Weights of a small mixture-of-experts language model, trained from scratch on English Wikipedia: a shared expert of 64 neurons.
Below are experts of layer 4 (counted from 0) of a mixture-of-experts language model. Rows are named router (the router's row for the expert) and show model dimensions 0-223. Each number is 128 + 32 x the weight over its row's rms, rounded and kept within 0 to 255.
After each expert's rows: a language model's description of what the expert responds to. This comes from a sample of Wikipedia text that the model never trained on.

# expert 20
router [146 111 122 136 187 155 176 119 126 137 136 147 106 130  96  98 134 155 148 160  52  90 141  80 156  80 189 180 180 108  91 146 141 169  90  89 177 156 119 114 122  89 140 107  86  94 158 136 129 145 113 134  70 173 123 173  73 179 162 136 142 175  97 105 125 170 163 142  72 112 101 113  85 105 136 112 129 162 134 123  90 133 147 137  97 123 164 109 135 102 165 111  83 159 137 117 143 163 124 102 129 128 197 198  69 105 153 108 162 150 181  79 107  48 141  93 133  83 152 113 147 128 146 156 140 150 161 134 128 172  77 114 116 213 131 153 125  90 148 163 135 138 107 133  92 100 123 183 134 178 122 130  99  94 166 140 127 127 164 130 150 109 128 114 134 103 165 120  78 170  21 173 107  71  76 151  88 132  83 126 128 112  94 162 118 125 179 186  96  90 174 140 121 127 161 107 177 101  92 101 104 105 129  83 113  66 101 119 106 158 108 126 101 132 106  86 144 147 111 136 139 156 197 115]
It responds to: Fragments in lists and tables. Colons, pipes, spacing and short capitalized name starts in credit lists, infoboxes and tables, such as Nat in Naty, Us in Usha.

# expert 53
router [131 183 119 141 117 130 113 124 122 144  89 154  84 168 158 132  82 191 213 159 109 163 119 185  98 155 160 109 129 172 162 147  99 118 198  88 142 138 155  91  93 156 129 126 145 158 105 159  88  98 181 175 121  76  38 114 100 128 149 130 114 179 159 108 181 101  89 162 154 153  85 125 168  95 177 145 106 142 139 191 148 133  90 113 138 118 123  95  62 191 167  80 153 106 103 157  62 134  93 127 155 185  64  79 101 118 144 107 133  98 110 134 101 145 132 100 132 120 152 160 148 138 110 124 137 141 139 111 120 144  98 119 106  88 112 106 158 145  86 200  77  70  49 147 180 164 133 156  97 124 131 145 142  65 102  84 165  89 123 162 152 103 165 145 110 146 144  82 155 117 128 145 104 148 117 162 104 142 134 125 142 140 129 152 153 162 159 114 103 131 109 112 117  69 119 158  98 119 157 138  94  98 139 120  98 199 127 116  79 118  57 137 136 131 183 133 183 135 127 157 167  94 128  67]
It responds to: Commas and subordinators. Commas ending a clause or place name (Boone County, Arkansas,) and subordinating words like after, while, although, until.

# expert 6
router [196 118  69 138 138 182 172  94  79 162 160  95 146 105 133  96 133 105 184 102 137 149 120  87 152  75 121 160  92 126 160 120 173 161 101 128 180 176 125  97  89  64 137 183  85 120 148  74 144 113 147 111 105 206 129 164  92 103 168 108  88 194  69  79 121 147  94 175 124 124 164 158 104 164 145  98 113 103 131 169 102 119 142 132 100  72 119 153 115 126 175  79  98 120 141 143 162 104  63 145 106  92 172 166  85  89 121  78 110 134 129 119 183  87 138 110 149  90 203  89 137 115  90 144 169 156 121 156 104 162 123 183 160 186  88 145 141 144 105 121 159 126 134 169 129 175 116 140 163 177 103 157  70 175  90 134 167 128 157 107 134  94 140  87 196  93 152  59  96 135 112 158 147 132 100 164  91 140  93 167 160 124  95 111 165 134 168 147 144 122 136 130 144 145 162 138 136 112 101 171 118 109 117 166 113 113  89  94 156 143 124 170  92  96  93  93 148 155 154 107  99 174 141  97]
It responds to: Japanese name pieces. Syllable pieces of Japanese names and romanized titles, plus Japan-related words, such as Ok-ada, Yoshim-une, Tokyo, ō.

# expert 63
router [148 159 182 133 178 140 161 143 106 100  92 199  59  97 127  84 165 171 114 119 147 135 135 116  83 116 124 153 101 133 144  41 123 116 187 141  68 121  77 110 106  93 145  66 179 144 150 149 140 103 133  79  85  98 109  91  58 151 124 156 162 186 106 149 144 106 129 135  69 115 123  52 132 116 146 108 101 119 177 171 103 138  98 155 187 115 137 138  71  72  80 123 139 140  59 165 114 113 125  94 120 124 110  96 125 148  95  98  58 118 115  70  97 103 170 191 116 181 149 155 104 146 136 128 169 121 132 127  90 179 177  97 133 127 144 197 170 151 115 110 104 188 149 149 172 145 142 161 135 123 101 124 112 113 105  94 146  98 157 139 159 117 115 147 180 105 110  94 130 150  87 161  85 141 148 128 168 144 103 138 145  93 130 147 157  75 135  91 113 106 179 125 155 112 129 135 179  91 150  75 156 100  71 144 135 167 110 114 179 167  89 169 104 138  88 162 114 130 169 119 158 138 150 171]
It responds to: Naming and alias phrases. Words introducing alternate names or designations, such as known as, named, renamed, pronounced, romanized, also, born, plus the BOM character.

# expert 39
router [109  99 106 133 156 140 181 142 192  97 130  91 159 141 160 123 148 144 135 129 179 147 137  97 102 154 151 133 154 112 113 155 124 133 214  81 165  87 143 142 133 145  74 154 169 139  38 134 166  78  79 162  90 104 154 110 183 117 188  64 167 179 145 162  74 129 102 140 150 150 103 121 166 120 171 157 114 135 169 204 138 104 110 186 109 133 110 122 112 152 135 147 121 184 120 137  82 100 165 150 151 143 128 152 142 174  54 140  59 152 114 122 158 132  53 174 154  85  82  99  63 112 161 111  84 155 150  96 150 123 139  90 167  77 167 119 138 119 119  83 156 133 123 115 118 106 186  89 128 142 172 182 174 129 107 115 145  88  83 143 139 154 161  73 140 125 117 104 140  98 141 154  99 162 157 153  98 125 100 105 111 146 145 152  86 100  79 100 139 158  81 116 139 127 142  81 153 105 158  99 109  93 152 125 111 120 173  80 138 172 128 123 124 123 172 171 102 126  79 137 170  48 114 112]
It responds to: Verbs and parenthesis openers. Past-tense career verbs like played, took, moved, worked, plus " (" before units in climate tables and some verb endings.

# expert 21
router [114 203 139 119 106 145 123  86 147 148 160 159 110  92  87 114 135 125 196 163 113  90 125 100  86 143 151 144  84  92 158 164 151 150  83 155 182 140  81 131 135  83 121 130 125  91 143 130 141 166  86 144 100 176  96 139 105 100 113 122 115 183  78  64 143 178 127 104 132 107 105 159  96  83 135  82 124 174 124 179  88 119 135 180 144 122 153  89 103 185 188 125  61 161 151 152 123  89 117 168 123  76 134 215 102 135 164 116 164 107 127 101 112 138 179  48 113  93 130 132  86 137 140 160 164 142 178 165 142 132 141 155 129 196 136 114 138 152  96 107 156  79 109 163  72 101  88 128 118 159  70  89  66  86 120  81 114 138 142 173 126 118 103  90 173 122 167 101  53 156  93 140  76 128  91 122 129 115  92 156 127 104 144 146 100 201 162 136 133  88 173  88 146 136  81 109 187  88 115 135 105 132 122 102 123 119  76 124  97 141 112 146 159 117  95 102 161 142 182 118 137 152 133 165]
It responds to: Sh-type word onsets. Opening letters of words and names starting with sh, ch, kh, w or y, such as shoals, shrub, Shilts, Kh-, Š-.

# expert 60
router [141 115  93 128 162 112 135  57 127 128 147  83 136 115 132 124 123  79 121 139  82  92 118 111 140 127 174 170 158 104  97 121 138 158  94 151 157 178 119 116 162  97 125 135  89 101 112 119 122 145  85  98  93 151 134 149  88  76 156 103 101 166  91 126 131 173 139 163  94 119 157  96  84  87 112 103 113 156  92 158 114 154 162 144  86 151 133 150  81 116 176 133 143 154 150 138 147 118  82  76  77 123 183 148 125 150 157 100 135 134 165 101 155  73 130  49 127  80 105 129 137 134 136 158 157 159 159 143  87 191 126 107 127 198  96 112 200  66 145 194 144 108  93 106 128 114  86 148 151 125  99 155 130  97 110 100 135 137 133 181 136 125 129  99 158  77 131 116  15 153  63 122  76  66 106 130 142 137  87 114 105 164 115 153  98 133 188 176 119  81 193 155  76 125 157  97 194  81 156  80 123 117  76 118 108  54  87 133 113 148  75 174 103  78 135 109 135 141 113 107 102 130 136 147]
It responds to: LaTeX and science. Backslashes, braces, underscores and dollar signs in LaTeX math, plus science and medicine words such as acid, cells, treatment.

# expert 23
router [125 112 120 138 150 176 122  93 102 141 169 129 104  92  90 113 117 105 108 155  75 113 138  78 122  90 157 163 151  87 147 166 173 160  78 115 173 178 109  89 134  65 110 149  91 118 164 102 146 133 131 101  67 158 108 107 112 132 137 103 153 142 105 121 151 185 148 145 101  84 125 110  92 147 118 123 109 175  94 169  73 168 137 118  93 141 167 124 118 112 167 118 125 154 167 146 153 118  96  95  93  90 207 176  96 145 137  71 128 145 158  82 130  96 132  68  98  85  89 140 112 134 146 144 151 147 140 157  95 156 105 118 107 195 105 141 148  66 158 209 138 114 110 124 104 117  94 128 157 140 123 154 117 154 145 114 138 123 182 143 108  90 158  94 192  92 149 125  24 169  77 119  84  81  87 151 115 133  71 140 116 164 147 130 123 117 176 170 101 102 210  94  73  97 142 105 185  73 134  85  97 108 109 103  94  56  86 123 113 136 108 157  77  66 111 125 154 152 145  94 122 103 130 140]
It responds to: Numbers in tables. Numerals standing as cells in pipe-delimited tables of race results, league standings and stats, plus stray byte pieces inside CJK characters.

# expert 17
router [ 78 109  96 120 149  67 101  71 138 103 136 115 112 140 181 158 215  93 126  95 216 110 140 166 127 201 152 157 172 110 113 137 161 128 135 181 126  81 100 128 117  99 127 130 187 160 165 135 119 153 113  81  76 102 164 119 192  96 121 179 114 151 138 147 129 102  82  66  97 115  93 149 154 106 144 128 122 101 128 145 138 130 169 163 105 113 103 175 128 104 138 102 100 155 130  81 114  59  77 183 140 124 107 152 120 160 111 155 150 133  93 172  74 162 138 129 167 120  91 116 167 105  95 141  93 102 132 135  83 151 111 137  56 143 117 133 131 179 129 114 125 175 137 116  75  45  84 120 164  26  90 121  78 116  58  78  77 126 115 158  88 180  87  75 159 111 107  90 140 142 121 169  99  98 130 141 140 136 156 133 166 120 132 145 140  91 162 157 132 164 121 139 137 169 155 146 134  96 148 167 179 131 155 132 151 103  92 108 111  96 156 117 195 146 115 108 127 100 153 133 157 140 102 105]
It responds to: Word pieces, measurement units. Word-final or middle pieces of common English words in species and architecture descriptions (shru-b, mo-ul-ded, mi-l-k), plus units like km, mm, sq.

# expert 62
router [131  67 143  99  68 127 164 145  77 141 138 146 177 122 167 151  81 119 110  83  48 164 169  77 139 101 107 163 180 138 132 133  86 107 136  98  89 165  91 193 116  91  98 185  58  78 139 126  96  74 108 141 185 152  89 166 105 161 113  91 113 107 103 199 114 148 118 125 125 124 142 183 139  73  65 109 111 127 120 167  99 106 120 142 127  99 141  53 120 138 179 126 117  95 131 165 156 131 135 210 122 138 182 138 164 135 149 126 149 121 128 175 154 144 155 116 106 164 117  83  86 141  94 139 167  95 145 163 124 118  94 115 132 126 161 151  97  64 108 199 179 108  84 133  84 128  81  80 118 173 135  75 136 121 130 179  84 141 158 194 135 130  93 167 169 108 124  99 119 133 142 142 138  94  74 160 141 133 108 174 102 160  83 121  83 118 117 132 144  87 140 120  87 142 112  81 107 118 112 175 114 173 122 127 105 109 110  90 123 146 138  76  82  98 121 103 150 151 145 108  79 124 181 138]
It responds to: Person names in credits. Surnames and given names of people, often right after a first name in reviews, cast or roster lists, such as Brown, Cook, Johnson.

# expert 44
router [142  97 127 110 110  67  99 158 128 113 126 157 111 161 119 158 118 158 127  82 117 135 118  81 109 112 154  78  81 182 103 103  95 160 190 108 100 127 186 118 109 133 120 155 117  95 147 103 115  72 118 191 113  94 100 163 164  96 154  81 140 165 161  98 122 137  78  75  86  97  64 182 105 117 101  74 135  78 123 137 119 121 104 162  97 141 156 161  73 101 102 157 146 113 165  89 158 179 101 117 156 142 108 175 151 148 150 177  62 157 138 122 155 143  70  74 100  85 124  93 185 120 138 121 118 158 116  90 182 143 126 165 112 111 143 124 128 120  95 111 182 174 137 149 127 146  58 117 149 128 150 128 219 150 149  74 141 137 142 106 154 109 187 183  82 158 115 188 130 133 126 105 162  85 163  75 118 130 109 117 112 146 138 127 104 134  94 140  90 121  69 164  93 128 144 178 139  81 103 111 155 149  65 178 157  93 173 136 154 127  86  75 159 139 127 184  90  86 175 142 174 114 143 141]
It responds to: Sports team vocabulary. Sports nouns in prose and stat tables about teams and seasons, such as season, team, game, coach, league, plus stat column headers.